Weights of a small mixture-of-experts language model, trained from scratch on English Wikipedia.
Training: a variant of SOAP for the experts, 1226M tokens, 9354 steps.
Below are experts of layer 10 (counted from 0) of a mixture-of-experts language model. Rows are named gate (a neuron's input weights, with its number), up (a neuron's input weights, with its number) and show model dimensions 288-383. Each number is 500 + 25 x the weight over its row's rms, rounded and kept within 0 to 999. Numbers have three digits each.
Before each expert's rows: a language model's description of what the expert responds to. This comes from a sample of Wikipedia text that the model never trained on.

# expert 13
Foreign words and first names. Pieces of French, Spanish and other foreign words, articles and particles like de and la, and English first names like William, Charles.
gate0:513491453501542519506503500503529487486493499492456486485537478502515514550486508511490500487498482496523477528506485530526489483513494508483517502453496477528531468509517501546472500513513462510534507504540493517505527484473517509472510530482490508469488481535510479546522487486539455527
up0:528501458500496505483473504500488500413504498494451496504528545508550482505544490506521471487547487470545520507470504503489496491500520475528500499493487466525497509492580454528478517505516505535511517538538520493490527457480494552489543505491504478473490503533518480540473529523508482522
gate1:523542506486464481475492469468438521509496510488460495480459536493477551534534554504474512479507511470518504511481520537468504522491512473442523508463565470495493482546541518486506490534502518498488499496509502522528515495501475498533491519526512463524539527471542539517501468495454492516
up1:524500537512499564489540476486466488524467516515513498518486533500501532470531525513451496518488477516505469508510529493535503489480493468460488527522518482483509526555456534496522499515491486481503496552497486527490472508511498463516513524515482432488533485524488506532509497469456538469
gate2:512496540499498469479481493510512474473499468518474521502505506505500515504534497445518533490488532480492496447486522515518507515459539507511489458521502458523478512510494486546497462488488521488520452490464508477471506469543488503521471481500506453469505501481491508500528490471514463459
up2:535515465538534486483547483506489513477521479504507482502513492492555522507537519500503528505489519511491471542477535515527485476472498518498521488506489465475515550507509542586477456511457464511505469541522517488499513500480510523523500493495515485503533479513549540517500504486481508523
gate3:477497520474546482504485495521478500499500475505485514515458522479481470523482482500523485496472488518471495506491532495536489511518484464481498527533484513508501539551518497489470492481463488527497539509497525483504479523479483491495492520481509465513543493496528478529484510479511509521
up3:519470451488545498545456449502484552515520482504478479501472488513498472490482523491524502543541497544475540511521528486534475478539475497475488550532470514474495523504555494496464530494503509520550523507544521506523481530514542512454482484490501503527529559495485422527504571517491489528
gate4:476499459487527481513504515521508455536506519520539457524503513491490497506472487519509498486433503548523490460511527507539508514505560481509505502480528539515467511523499528510544531503524538566508506471477515472537503515457525518487476489441498495469509505490522531495505482527465489480
up4:500516520434486505483478494559477475556496514505510519500511482550519504490441459496514532501491519523516469449578519503561519534532487463496518512497505513477490508453465509479490513538470482515503474437454531477516506512518568490529501518509514485509487508490471496535488504533496494455
gate5:513528526546499483515552488481467458515539480523494525489532522504471512508548497485482477507514527555529525479522480510533501535495503508518480546525506510472499516448468495481543515518521480489464525520554520502494509490491526507538491496495480519554520491511510524508500533445491488497
up5:543482514508504483476527468478506503516475482514504475473533507549516511487512509488517493454497509492485514489470514467504503496488505534475468522514509478537488491511495501503541490498524489525444474510471481519544489478471489479506520509501482452484533502478499520532536465486543508514
gate6:488516453484495515488521484505497526519489505486511505498498501509566549475518498492498510496527506495521517513509494564516524500507503502505533523496543487503504516467564529521477508475500514502462484492509506516472512547438513530500462468494493511493443460493520481500536496509461462522
up6:523471507522492491510506481519498528511499512451484479457525484484520499460483478520496551526559510520475497506478480452496513526520493490498531555493501472473503544526471537521440496482528523533487523480442529517492497511509456515470502504480519512475494482514492456493521503513499426480
gate7:544477519479506511508439511481527519492483492469496499498517495484514495490526462522507520468514514495509478511489476494454524524473538491480427517500493487456519519473511555540514498498496512528474477518498454519484508477499513518536502476513492544506513499523492470498516467513480473511
up7:543460529513506498508480520492504557491522438474484489511491501514468552485505465522523479492471528495560478506466521484494520500474544461536487489538504500483543516471463521521470500480474516532509499525487481522524471530467466454551483512528531533508509494526490485485471475531522520510
gate8:515536519482514472460484445499517492470521462483514473442535533510547485475476525527480452527517500491539518480520516496534483471501494503474511460537521481462488528510506491470477449490531460469513455497451512507512492504540494512497497477494464512452463459515512473514530485448507471479
up8:530512471486467530487471481492569495484527491463485487446541532489518468461482520517507487522509479464506506476512495501516473437534500494486463489541525499489494536495479514493484467497545509504495473474471493528494532527497484494474486446479497554479506485504481516496504530486494481549
gate9:506509548504465549515469540510497495513459479481466506447478503501484517516468496518505531435511461490493498491505454502517499529545522490515513496483442504478462523502486461516502448507532453475513501486509523503573528524501507467501534520467501507471513510470533502466503528555494520516
up9:489521503509510536505497465492516490486503519511523486520496530552506501523506486497504480528508523497472523503503498471502475457491489519472497506541509467539502471517530506505507467504503495475532478469529520475520441489495513501501426502539507549501493487518479555465539478489502505492
gate10:536530518532481538471503489501517535449486523530561462523538489499494502496537532545498507504492496480472481480485506481538540509519503492496515495493489529492509517498512495474473504466486469524518551518476511521503506477471496511521525497509513498502539474506509491513529503516471469490
up10:521499481506466491469514502523525562488481512503500506517482507512493528506515472529530522527512549526495513465484517510497477512532532475496555497493477483494460497510488484481506473528440531525478506510491509468507484506473476560513504494519539529475496530457484534455544498511482497506

# expert 10
Clause and place commas. Commas and closing-paren commas ending a phrase, especially between a city or county and its state, e.g. Boston, Massachusetts.
gate0:468518548494521522478481515521489552555524480503540486458452520494466472507491526508470542475498460484453490457464480488548486488492556524520477504512557521449480516493528535496502473505501527476487466544501487511518471498531509494500483552510546475533531486474501499503460492498526460481
up0:519492514511500473502494454494511511485480506496514529490520533454489500500507505486473485460499484512455513511501524469490474498546510505487498498485512464512538455458506512501488517481462487504483485481517487472513478513538527508577526513493511489479548522498515502482460527496562451429
gate1:533534498483538488525482513544522495498461514475487517497512501545544499483497510510474489481516483533457516511491475522516525480499549479490500509539484492548466500487441473508498480545485496470510512502536501530535496471521421510509484532509499486487541516499509476477494492497513458464
up1:447520508535520465476520505481516529515480496513514518511490517522455488488539534520501492485513511544482507473508511443479540530500472492514486479538465481480490538489490487446522470505509482506519537556493479520502516506508477520497468515521478525492498477481487488461481503496499460506
gate2:548516508492529523486514497478509520512494503486476467506477504482444510494483491538503501489484484493480539499510514494505487502491461471511531491509548494515471488498498496497479478523500479478510476512546505522480523470517459536494504532492462504491504475512503550494517496546497525483
up2:503494498516490456496493551496468466517507484494530463497494504451512496490494491453492474506548550496501474481524492475513493483528485479494474525496528533497482516515530508479476533487503484509529499536497456516507465483470526477490469473526518482489465542525496472500489515479539468522
gate3:490528508475512476490487482483445502506474500505487487471529497458476519529491479494475493461485499532502499450535524530511474530503484508466495501495553553494522525487496475522482520526478514540492520498517523485522459514504544452489474490499490513533500514492496500516485470444533507563
up3:481503498488507465533463499494496507547508512544506501501468487497496460496518497519485494518558541507540524456466517500496503560530507507493485519510517499542486460503460475554525535497512496556463490492515470503536497464523516449446465533493506480492490497500458482484509484493504501502
gate4:495519490528486514490504528480471475426462484494524506485509549505500513436477458491492465468456520527476493471479508511490535511493500527510488488491459540480493480548526510494539522534528552510477420505490512501514542532449492530514503467473467471513490479490523514488475505507518504472
up4:485488484483526543504489461534534487523515502483535540501508476498532459502538518490519501504495500478506474470491494545527480482509511477449488487498496517492472515483482500527481506490500510486506493441537478468431514483506529467482522509471486548470479514532486503490498509518483499513
gate5:505502522481516440545524511496527482537475512445490534500548469499495501549519463528468497461516481493554484476490472509500490498472492541486539489484527525507524526532499509522498524509482502514516481503508505490488483514508513470524512579504533502501480477491467533501549481494478512477
up5:494524499494539499536543498517537460520514480478490536473506519499500499513483466513544467504507539510500509502494435510509498509481511491492499460525538516528505511518486434499475503484463502466480502532469498539505471518493503506506504501495539476499469491525488494514510483515551505460
gate6:514454523516505480509484471493539468540494444495497484483512505499480495471534490475500550500492537506507498522515502517508509502554493440504505512494505476556530548496436459548486484531505496501479523516518478488511477487483511488535529524497545472491495469512492515463509497486489473503
up6:498466510492512509508495479476503493475476482529538472518481488530482505502511491525492472481524504512490498451502456513470522487525482494524460437503507476535507489425486526553472506471499510524473577517491529537497487540470506484482520484502548501505530502562498520488479504452512515529
gate7:498538509546507539486481474509483489537546524527527526519455473478520513504518542495526546468482454504523509506543502477500494536477524506500505486528516518491482522498527498517541488528514495514487471507555480480490462475527464510568541513503504511498420499504483524514514503509522493483
up7:473492525519489541524490487529557470479505517492497496491501525509489510528536515492541487464518521538480503497518515502540491503491526449527512500506508519500515510528469505489479480475489507519521526442491501523488509517493526504474446461505531500517521555519496475483533513479501481538
gate8:492490509486534475528523482482529543477546508513481478479481506528483505472497478526522500489497532514514496524503514480462487452472492516475462494487475514495499506556536467506507497483451485473485515513451492495464528496510476479522485476516506482500497550478500514549504546527500507519
up8:489513503531504491448488496486502512511512458496528523507542509517502534514497477479497535489529444485505463504502475499524474536458504460454480491516536497525516501489464539490510520504459506472527522571479492500487505497502509474503451491509504544546507523534467513501508486490540532496
gate9:498521507458499493532467490513475507502511470561495471496460507551483464505508532521489499474492546500516494471497471498504540502490522508525509535488461444482473463495516502466507504493465526450487483528523463507535499507482489476507538515539481539492512469516446497509520525508503477508
up9:505502494527457497487438522492480542505515489484512522495429481504500500481544519491504555516478536524502522522470469510514535538510502500555484507510479498516500496483514501508493540482485528551507553523499490508518490488472507504515519477518524514486503510511469499504507495493506536500
gate10:481525487519514490456501512475522491453473526492491499503455490543489477514484494495527488500487476487456530521503505472485550518481497511538509496468507536518511479524532517473527526495567524538508528555512470480527522483468463535483548505505533519516482500533527512529537532527518530525
up10:545522502536496501481536520539487482481491516513502523430500507492501518484456520490513507493480528489457510499491463536465491488506502486506524506549506538563477481537527447510499524512490532526496520519504506513519532495532490487511485488509496492511469504465470503513526519487515502511

# expert 9
Subject pronouns. Subject pronouns starting a clause, usually before a verb, such as he, she, they, I, You, We; often in quotes and song titles.
gate0:489502508526523459482466546535507519529505498430523532504541500470510499490479510492480478489522524565480507499486517479519478499538485514459504501519484528491521494528510531505491473544521519452517532492466520474502526490507536500513514478517469544519508473481500534500482511516469489455
up0:481459514440511510480516488486518490512480480545471515463486486536465441514510506494531477511498534430490503520499459535445493515480526461480472492488483538498545509472489481489531541502454493512483517502524488532489480495490460500506463499496530490444457538539487513516542525519536505495
gate1:459502454512490494504510497530498478484528474513498486504486496485504470504500510479515508544502478511511524444483505507520483499481473433491497519474519520511469518536481501447519485472491513465510521488522522533456496477496535481505503476498466516521534489479493535494519504474462523530
up1:479502488531505547491496490524479513486490494533476510499471499504495447504508484526465507487491508503509501508510502534529532546509476495473508466499491490472502496461521520454497514504491468487484464465505499511500509477480511475555484475512513514480468486505491480505489491503489498521
gate2:503543478485523523498457505472542521529488505507441540491507524487520493474475510506469512502517522531503526520498461524519512482518502498534478520492503480465511464496551531513486486543499530480551503484508491505499500530493471501464459480487500472522512522467537544522527531519521508500
up2:505483544495496464486524475495456476462497483493556450498470470519505493537470526524516485491504480459492475501488519485487481536532469495486517510486512515569502487489434485491532513443523518542463447466474517494526492478492541484500556532504469471473502508536456458514498486518495509504
gate3:515515509498461483490498500520471450473510484493482530520464534504514490530472472535484470434472499471512490513517502491562491528487496485511509511443506486475455473462479512517514470511567476496511481503461481480466535532524465540535496504489509484505506538449503485514473497490460515529
up3:532463495448465553501499524469522509532520524532478523456463498457490478480514500443502541521536454438503544508505510510522491519532551462497502481505519486511496515488498501506567540480507524515543499492488506523559474474477475508457506495551510540494521512528515501478532484473501525463
gate4:499519510528488531519493531509462541471526543505482511485484514507492564471528487454520508527494496563517511516534526535492482520475528478506518505532511512486526498507529519518450494463524489515494582472476487503504472489499477488498481513501493504501488564545517505533488501504478524530
up4:509510499488516529431522481503500491515492535476498520511481494504489486508507461519528508463511500439513513464553526465509431468481493563472496505475500480538488509496540492481510515512483510510522515465499483511521495496496453489522488482500504482500513508532511484526488497484482544505
gate5:520447485510506533451478451481516486456455544509499511483538560494464485532525454516502516514471470453516499461480464516510499492535526495516536561494518577474519461507491479517512491488508510484490502532475458514470481457495515495504557499484528533487524458486480469488489509473523509474
up5:489460515484512508517489483509484525518543476496445492495497453454522537461494529510504513491481497515501540500495527492484501508493488506487525561532506488495468489503539505517509474535506512503577501518480504492492447488484500464467458479496462487485546526475470510560505467515533512526
gate6:500498516444495508560500481461488496515517533480518548499506509520507497523504495520503501490482483529468500505508495478501440510490461491524472523472496521488494507535454474524523471494474543499526491481509527490525519513467463498508475484493463494515506457508540468515509479477500484480
up6:505485526491506511561521478495521490509487498513463493559492519576479450509476522493459515518474518505502486494477515512496476514527519509524485541488513477483441486527549521518526489498436544459481524501496513507515507505495521504526491500487459516532481514499507528489473475513522463487
gate7:492502486506433525530506491530530522516503496523494540519521489442520498529501484511491505444455499525553527533486484472526473462486531536503518530465509475503531541505523526452514508549516495535506485533524470495508489457460443470534508538523464528519488529502519554489486512480494493509
up7:510502515498536502485532507480492446498508478465515495487485494505451491459485512532540482533534479467489478466512553513487495526527507491494502468504508527520482446486506479514494484442488509453480525464470569525528531530564524524490522457504532470479458465456502493540478481503499478514
gate8:525515492490521469487507475517497524448481511534510528510505470526490528460497538523546511479532542505541498492505490501457494534470508484505480477528517483466466516511523484494489500515466451487486551466497451469453479508497506489516497495527489439455486466475475547494541518521547456478
up8:566475458537489527509541489493493494513510492460499509501536509469539525539473455463454511479499482448466522475472505504509516472484454482504484572508501519480486501472472491563492478499487489523496460502540509469536520508533516498462514518528500513544476507484512476526461534467465553499
gate9:510507479472447476471500490454478519487521516473476495491478510493488476484523525397571503459490490478486487482459511502496518510467537456509463479489503515529517525489499521493469482511474496507482535539532486570541498502495485503518497513504517482551494460480516511529528487499471496449
up9:497480488541503497510485495494506470513474485524522526525474488548454499507485548490512503523483508533543472491477515469487500453509442516530510547496540509519481515493484535490501469467511517508543494559505501472487461532476499530454499476526504472513516511460525466496479522504533503526
gate10:508493496525495498541511469520524494504501483503530480486515506482508494500471513473466454510535496518498471528510466534494466461494469502501536478516507493511529489542501477522496454515460487508521503493500489504484505488499467519527475515506522515501473418507504520506532477493484517491
up10:481461510528480541544511526513472497493449504513481465476475510540507483462489503509454469474484517514524491506515469495468487468484523496544527491507568555487466485498440513504530440437480510472500471495477494466511491545488499488527475498538503523499497433527502523510472513495500511520

# expert 6
Prepositions after verbs/nouns. Prepositions and linking words before a noun phrase, e.g. in, to, of, by, from, especially passed to, home to.
gate0:519503506505479519488506484508476512501521527512520491529484478497489479536499536478498506463542464509498533494476502484478504482513522528464529456478523526511524494454486497481507485548515529475481489509496475486505502506493544489497512520507495530501516485577525494471486497508479493502
up0:504538490510516490456514511521512464514505477490498506487450531482475491495507450519528535552465526517480518526504485560518488502537492483489449516544493451471483494512495503506456558474469498535511502519486548521441494514512558494544477514474551475529485506485495473532540518506517510460
gate1:494501494509492531495504457505492530496504510537481547486525473517479507510485473517486496515544498461508487489534508495488519521522524523484540522534465498499506521543516478485472486503516485492495495495495520519483505512499486481505511503503541518493490526493500472495530544538540462541
up1:468495490480522527510515526485489496520505483495502549520552518544509525500506490471466465482539503456482513515487535512523463520483511556534539528515472558500521538524509446526510510524524517502475503519464480531514506492487479494495506449509482478532530488519539502501470534494484519495
gate2:514485486475494500507463513496466503526512494507532533493504484510461509498490548490466535498506535510488524477514490525536509514472500496523505503447500508451481458519530512463506481535481510545498469514525515491444514474554508477516512468533542547508480475478445494470523496480475527519
up2:498492470489479503518500533489466522531482496495522507490476499533486477497483552505473537526496518533510511479494507541504490519461472505524513518479514493444487462519505521477520503536497511535458466532529533476480496490576510489532501467510508534543491496483471477477504518494508504519
gate3:487489519528505486523503542482523513514503533565476475478459492461505526497495479521518486523481498521511460515494489534478485468474523471486530487522506473484521450499475478499458498494476475523527506536512536455476464463499506517528457512489507481475521548510518503493555510521506509442
up3:543496500505498500473522483520526466491513517480478517538506508487469483480491481494465458502487479511498512502489441474490488495524458514523489457473496497528492494526491523473486485553546495483510486537482526504515504515514488457452470491510499475524517537497534512524499500473491497538
gate4:517498485534552520473540475475508520518504479482557498522465517488514484539484488533438479486487482483515504484502452446520524479498491520435507478499502479453519451452515494487485536495491494478491529506476481512483476506485462484500493493544477506474518530492494538509484458476474456517
up4:521486505433476505516452492505504478485548527491486472504497495511500506470471506504465488473496518453471486512479504484493508477483492500479503517507509483517486500558447503475541457516482497531478494484517517493488490448519490486495514520501517561450510528451473460478525491466486527550
gate5:517455509498517482498491457479499499490490477450495520510489480480465540506480528517519532497470503488458483510552479489492487499478510497495449486468482498498527501473481424477507499511521495493487518496510498489505498498473510466473495485508498535481552518520541507470495497518482478529
up5:508496512518481514506542483497548540478543507479509527499494484479529526533500481517517500490467503530463457487541482502504472474495477504554486513499488454515466495469481490456566477453500494532473502516523504448509478502463484498488513480518519513494499506498527476494493498498494477490
gate6:546510460472530530500484486490493527540529485427500471516511507473438501496512482495479506484505514465514526489515536525510476526494478496473493528472459506491529525498475506511484473519495522451509461510536474530518495456484560514533537485465511457506523523531494493513561486549511471510
up6:531531515476511503527471498540551478533508511462487509521549488503510477482499479507512475517496530501508477533497503482516532485497533471455454501515502489498572502518495548502464501477487494483509479492492519515468501489490473522512519493473536507514537522537534517475523478527506466495
gate7:506519507468544479483476495503461492527512508507492496470495525491515524567451497526497475542540503494557526490507519506491498524461539523503514497450514502454492492514518483533513530520450464501509492519470508483481480485501489499468520451474500499506519490502476480502482481485460423461
up7:491511500476562486480464515491517515483488541533507493465475497512511523518484503504514475526519521499523465497454522491469483531520558527489533493475495524543480507529510469509486517511470522502532495540511531486450492522487519495546493485458514496489547466513464486517521543538483467487
gate8:458493515519475525514480513500502473503493498508463481481464501482521495488491515477507488438495464478514503518522483494531500475470506477460489492504505492492466501496543503478494485505515446526538513528530529516514481515540502520491495523534506459516469453444486518481454468474562520475
up8:499529539549490536463500498492488523506503486493475490517459501515513485488499514509506477489487508495504462507497452489494481542455529509510513467516516485479478543520523466536477460482505439551488522474547493479525521529511480524489478514490513476503501495509514536500521451467533509456
gate9:495534580509490503464528506542548500489534466466518495481511499513473504481501481503477505497534495535498487497492473526493526511485505478491483537502462463501440471501485520508505527505493509479495508509481547497502484513491482485538476481506523501552507533499463520515493499496430503478
up9:542500526497492522478478514495501495472527541503500431507506528535494470514512512528514487510525535462486482507468476494506445479494476526524473458524510546499514489516537513462496479521507552472535499500554533545527497556482473530476521530499496502529483498534478480530517525492533514530
gate10:507496497507512514505543461514509518480488492493466502527515477511517496427497486530501509487499502511489500449459533483466485494546525508478493518463493464535479505479477530535526475479478552488516423502505443473509502483486510456504495526553524480493524498481516483491508508521487500534
up10:504495462471473530470530474528517484512494519501462507515526510499516491471515491509482490519541509522515500476536516466468513489557536533491496496476518491477526483469498522539545481465513493472454526530475476476533520517510507494510495509486528500523513514473479475482446492505442505533

# expert 1
Sports teams and initials. Name pieces and single capital initials, especially inside sports team, league and racing names, such as Louis Rams, Football League, Hamilton Racing.
gate0:486503513533539497478517513519495515494463445521487559517548557517516502511525524527465499540503501475480506470477491451510508554507480502527485497506494498485495478512478515538526475540489482486515470513512500499531493494492499507464498507551472523459499521529515508538495447474516518501
up0:517488457484464494478456471462462496537559514457521497455502479458502482507491511510509477493540493526498509545467520511472510494450486487490462517499499483555484476491511513526508471490523481550491484450468476485456501493497486489514528480449492458532490506518516561491512485529502482517
gate1:474528534500518498505544486486490577478522511433466537470504522536505489468536525496511480458479493537440503505491510517512468478500499566516501492486534514488551500511460531469506467506482482461482460481531533548482477521504548495498497480489460490464470493508474559502539475486521508512
up1:462485489517484454523514498501487423533414470534477516521489504495522476490515499482476518498505485475510522475499524476479505512506553479497538528498499477514502512511499503476493497502551497526525532517522507483499530523519506486485502513468491504487426495497532542487479472539506493517
gate2:503494514489546473429471516470493471509492454491480512509520500496547489523532471542510475522478513536529535519503495482564496507542502472467479461502516501487448514486501462509469525480493527505525497495530449491516494483503532459489546487485511509514523506488493518513477488493452479496
up2:480504484524508506485496481516482493481489477465513479501519511497503506504505449548499533491509511556498531507526533432548472504531500527550510492497493492464473541472542504525518488510523490494464470450482510516509505537495477477519513493506451492503476522508512527517479496482484483541
gate3:467491546529507518449482501520474526524527499514477501504501506487465487523538530505549482548487513507514533489494493485501476539471477500506556520538564495494465501493543505493470506463510489476496480468517502544475498558538556508475514484489542502508497505505550526508477522466467471500
up3:498483518504504519525462512513474486503536510474458494467503477484476535450464461500470491538508489518512519504548480485510468481531517495511538512486559502499499535492503503510463492440501492487527507540547504532436476474519514523534512524491479501542488503493488500485486514466520456534
gate4:516520492539481529553487479501537477506548534505486526505475531506487462497539505491509519491500489475471531534531503481514472530475520461515512483533535499509499469498488425505530531517516489495477507454477466484491447520505499502469491514480450513448498488502518491529547507500486495479
up4:514534502523531513558468488464527486540507532478541471496517460504441489506443518474467533503452485502497484496490519461541508506480503547473498514513523524518485474473492494501528472521489478527495525488500454509462507475554498540483473516526494515491522497500480531527450488462500476528
gate5:526478539521466503526508500515518505486529565471514472493519463496451490479502458514479509479502520480513499501500497458550482508508506520521542506548511493511506413507490445491457486491460510531558504476502502508513509523529498475499546470473554506493480534531486528495540484493494509475
up5:557552497499520478497472540523481467525502528497515473490502496494474547501483503513543461473506517450460521462525469522502515507525489516501497479515528506473488526441465480563488508554480504494491467463482515553496484464509497484516496488520499491554466499506491509507528498469549463491
gate6:527483511505471487497466519485513508502513514470486478509521511556474496525514487500545493526516491509529499451482491497488516519501473482503504481481473467482510502503521471494515551518509541517499515534539530513443526493524539511495459455495545482493480493480533547507554531447493479502
up6:526500536512499503466457511485503473502469530544480482499548535514439526467507482513532429520461459485486513502490499483515514443473465520505522481523468502506490513495532478483531508513475497463495503519472540477507521491510504541450537527436562501486520471515538515456526526487561510526
gate7:425489489517484498550504480549456496505500507487516470488507487537477484520492480525495525484532477559509522484482530507582499521465510518531537506498498473579463488534522456487475467506490535507503521554529509456428495511496488512531477486500495504454473464477495537512462538485452512471
up7:544479501472499483469483515476530486513466471525456522504532514496501495507496531518494477491509533428494513524487511470454509475479453509464460490462489491489519490489489537485518509482504431471559521493453504532528512492510526515481511517428531482517469475507466495494518458476565489496
gate8:485512553517474496509495488507491500447496515484492522492506501517537468462516526456495506525490500535487454545484493470513485509495499450462489533477489494485523498504457465502519470476487565501452513494535504500493505502478531499453489498512513539516517479496464523507521496511499470475
up8:487443484508545513521471489513526502506495476499503498520531479528524502519445468526499495474504483512481528494529485540507505495528431527513563488486523526540507489490527509530460486550509444493520463521504524471487514517537489487520478537511484518460512494483482548532513545523514546513
gate9:528546522492496518509480433515471477451550553534516502478525508522505487509479496483477493493515492503491509464471493509516488483487541499519508494491512500481502455511497526490509513505507498552528503488506527489484499481484492500478521486543532523468512479518462456506506496511488480492
up9:512546539501501531510449443511484490450506540517497511512526525497479498539433463533499482530525512522505523505507511499537487514518551522530514503524487516493514500517515507462509534496525496543509533488495477497494491475464512528524530524477514490468513454481424497543519539497483483466
gate10:494503478489497498513517453499494502486445485491506534503499513491487534502476506532517519457512528474522510530467544466472489478487527498517583486495468511495508468522502488475518484525497500490474571489490484492526460505517491504510503490463488499485516468525510491483491475468525473506
up10:496487521517428523471485506529499518540496484487492508502506483495497472544471495519478511468515529497468517491519501532512501497498512490486514523518514512555478540472529506448532513553491497516500488497511502503492517491514549500520527504426463481505497490485488449510540482482571505524

# expert 11
Clause and sentence boundaries. Sentence breaks, line breaks, commas and clause-linking words like which, who, when, On, However, after.
gate0:504523510478498474486539501522508456499464510502517481517504471527473468522511521509515495508546503508478500503507493540514476498504492488486478498475536489448498460546481493509499518542517477481548518536474481511533484483472511496460529488476513502478505531525509506452498471513529506522
up0:507451481472534538459509470521486534457475492500485491513483518512496540478506477479512483490476500463496501509457485464487487503507499521494482485478506467526503522503468519506499484465477505481500521477497492491514511496522508509495533455516517504490512421547486482493530470485507483488
gate1:486501492513453493531537476513520493487517460489492452499521504513477511472525503491490545513495516471479489509514499525523535476489495488497534540509422464536511551508544502472491506480509507530453502513508487518481510461481501501486500537537519493482460474535550515520494543483513547535
up1:476509515514502508445463514475480468481478546559507540504495511522513531508495479480523471447493478505479502491500514489467508493477479510527505498494509484465495485510496493479459464519493505514543548464525526512540488539533529503479565487473496505529517523458483489502490525497477474497
gate2:517529508494507510535506502537471492503515482505506494555495481511469499508480528559498533519523498517445504522500598509481496509483463458509491498484478539506496490497519468508488498514499492553492484489541504520507512492501496466500499498541482533499489509481552499478453518523464538489
up2:507513500493536515477482505499487493501526488518508517487495541499533454472504511533495503498492520503463468458492510481544492502515524478507469500512550523527514463506445493505535524489498477513479487471513525500505551480465471540506461510522462492489512522528481510445530513493501507553
gate3:478522520485504535497493545532494521488489534489514451489504510504497508491477508522469570522533511501513465497492465499490502503475456529466499451487514476517521529504512488505485496483528453468508495483490532472566488476504455505506509486512509498506502492498488505477498525496474526521
up3:508496488522509549491514462464497478482487474519479480541516508513496486531545442485505445459486470556485529512493525511480554487497459486540473529533466514465504563458488526539527480479457488494531527556490486498487489511501521501491532514511487443492504506472527476532513511517480490481
gate4:476496470478491516504487520459505517541478500495496471470529498480506547516523525515479557516509492473447526489579511525520472487487486487527485453455486484540465459543477529461475498486490514502464542475467485513522514481469492461490553501517494484492528547551494496512544523483523513538
up4:474536468497526526501500466494500519472531508519484476531489530483512482497466489477552441503505501448515502485470524498489479489473502550467509526435482485495524531541484503505577497551460436463488498515503485480510445480451523488479472463441510493527507494517504456550504539537513480446
gate5:514551496516514459519522497501512478495505462508522556461569489473502466481483499484498485506502460478549516501464531486503530486526510491508469474526484499549491503464550494487505513495482506486504522516507506501486457527496472545478495498494539485508490477457535496531489498479521517501
up5:482496519474496558522427497465509494469518510512515543465524467552498479513515533499513506522495491476538511529520530510537458492520473525474493477538528498508450526454485506457491440489494566504521541507485522530487513541505522516511516485519542500541487489509416471470492515457494525533
gate6:503501467496481538551495492510548523484519483536511513495508473496487523520453539520480504515564515472481521495495503515534454511520534466481495492528484530530504480542523465470470539526500496483544497489520494479474502491508511471543499494501522482462494494524502485542477507485466475475
up6:488505450478462530476486509508458571454487494507534507536509474476526526530483519528503462527511534518503489469513520421509529509532514491552505479445482468559528512539511501501497469536466522508499540466500522510496498514526493494486515506518505490470544443521522530526465477500446478485
gate7:518502500542507481494531491496494520510495449500471480507566483468474477482461506513472546537501498464516517540505522530491460518494493471489502517493549500468512508518504589498491496538478527516515451484517491460491482499473512498506521472497508516536498490503494523517474485502492547527
up7:534530511523550504507501523501551474494539504476519451528509507475507512541553486482479494481482482513509515513444488476538503478494542512494501484508468470511536527503487516497481491493483521475470496464469492518489488498493512508488515503531492459449470495474513468543492475534509463494
gate8:447499499510519538523559475503513471478487486486496511470501511483529534508494513510499530487517517488493467482527497499510460522481482491480461492545476531490487484514503505484467496539469469473492530489493515485485492498496509510501494500467536482514495519488494503563521498519510511522
up8:523507492496492497500482479479485506439507509495507505509498493462525462505506484500501523501558526528487572492509513484477506509495448468491513467471490444480527510501484509511465537528480500514481475504532490499523512450497494536566512488469479484527439489552498472510501553507468507492
gate9:531517476492546511513508503460515488486480519480543506431496488487487472482521529513521465518522515461548497466500487498501480569479507502505539441498471558504547506498475522515508479496486484510502526517489524494486485525481512528462494521476464504527490520509537496478484487509467532500
up9:507461507477478479474497509557438503550529522550511458483456505489503508478478510487450529485492520517500510538469436511486505469489506517514499521497457499508512504530534497482504530499510545481497493444484475494547538514519505494493501512499534509468481500495472507482486527490498530525
gate10:504515487531511502510502504496529467483441530496508520488592522511510493463515484486450497465470507497525544538460477496535513509524489548499493528540492493472543514515550462491515491519483530514522455491496483460493542516487475504505509455547494511514504479451515542518506497476493511488
up10:525494523490464535553511461498480524538475494511466501502487511498483477521471487524517511532514511520485466507482545550512498490504497494501500449489479467469532457519508517533515473497483472542463532542534483518523481491535528513470523506488480511476475510498494460484522488507518490479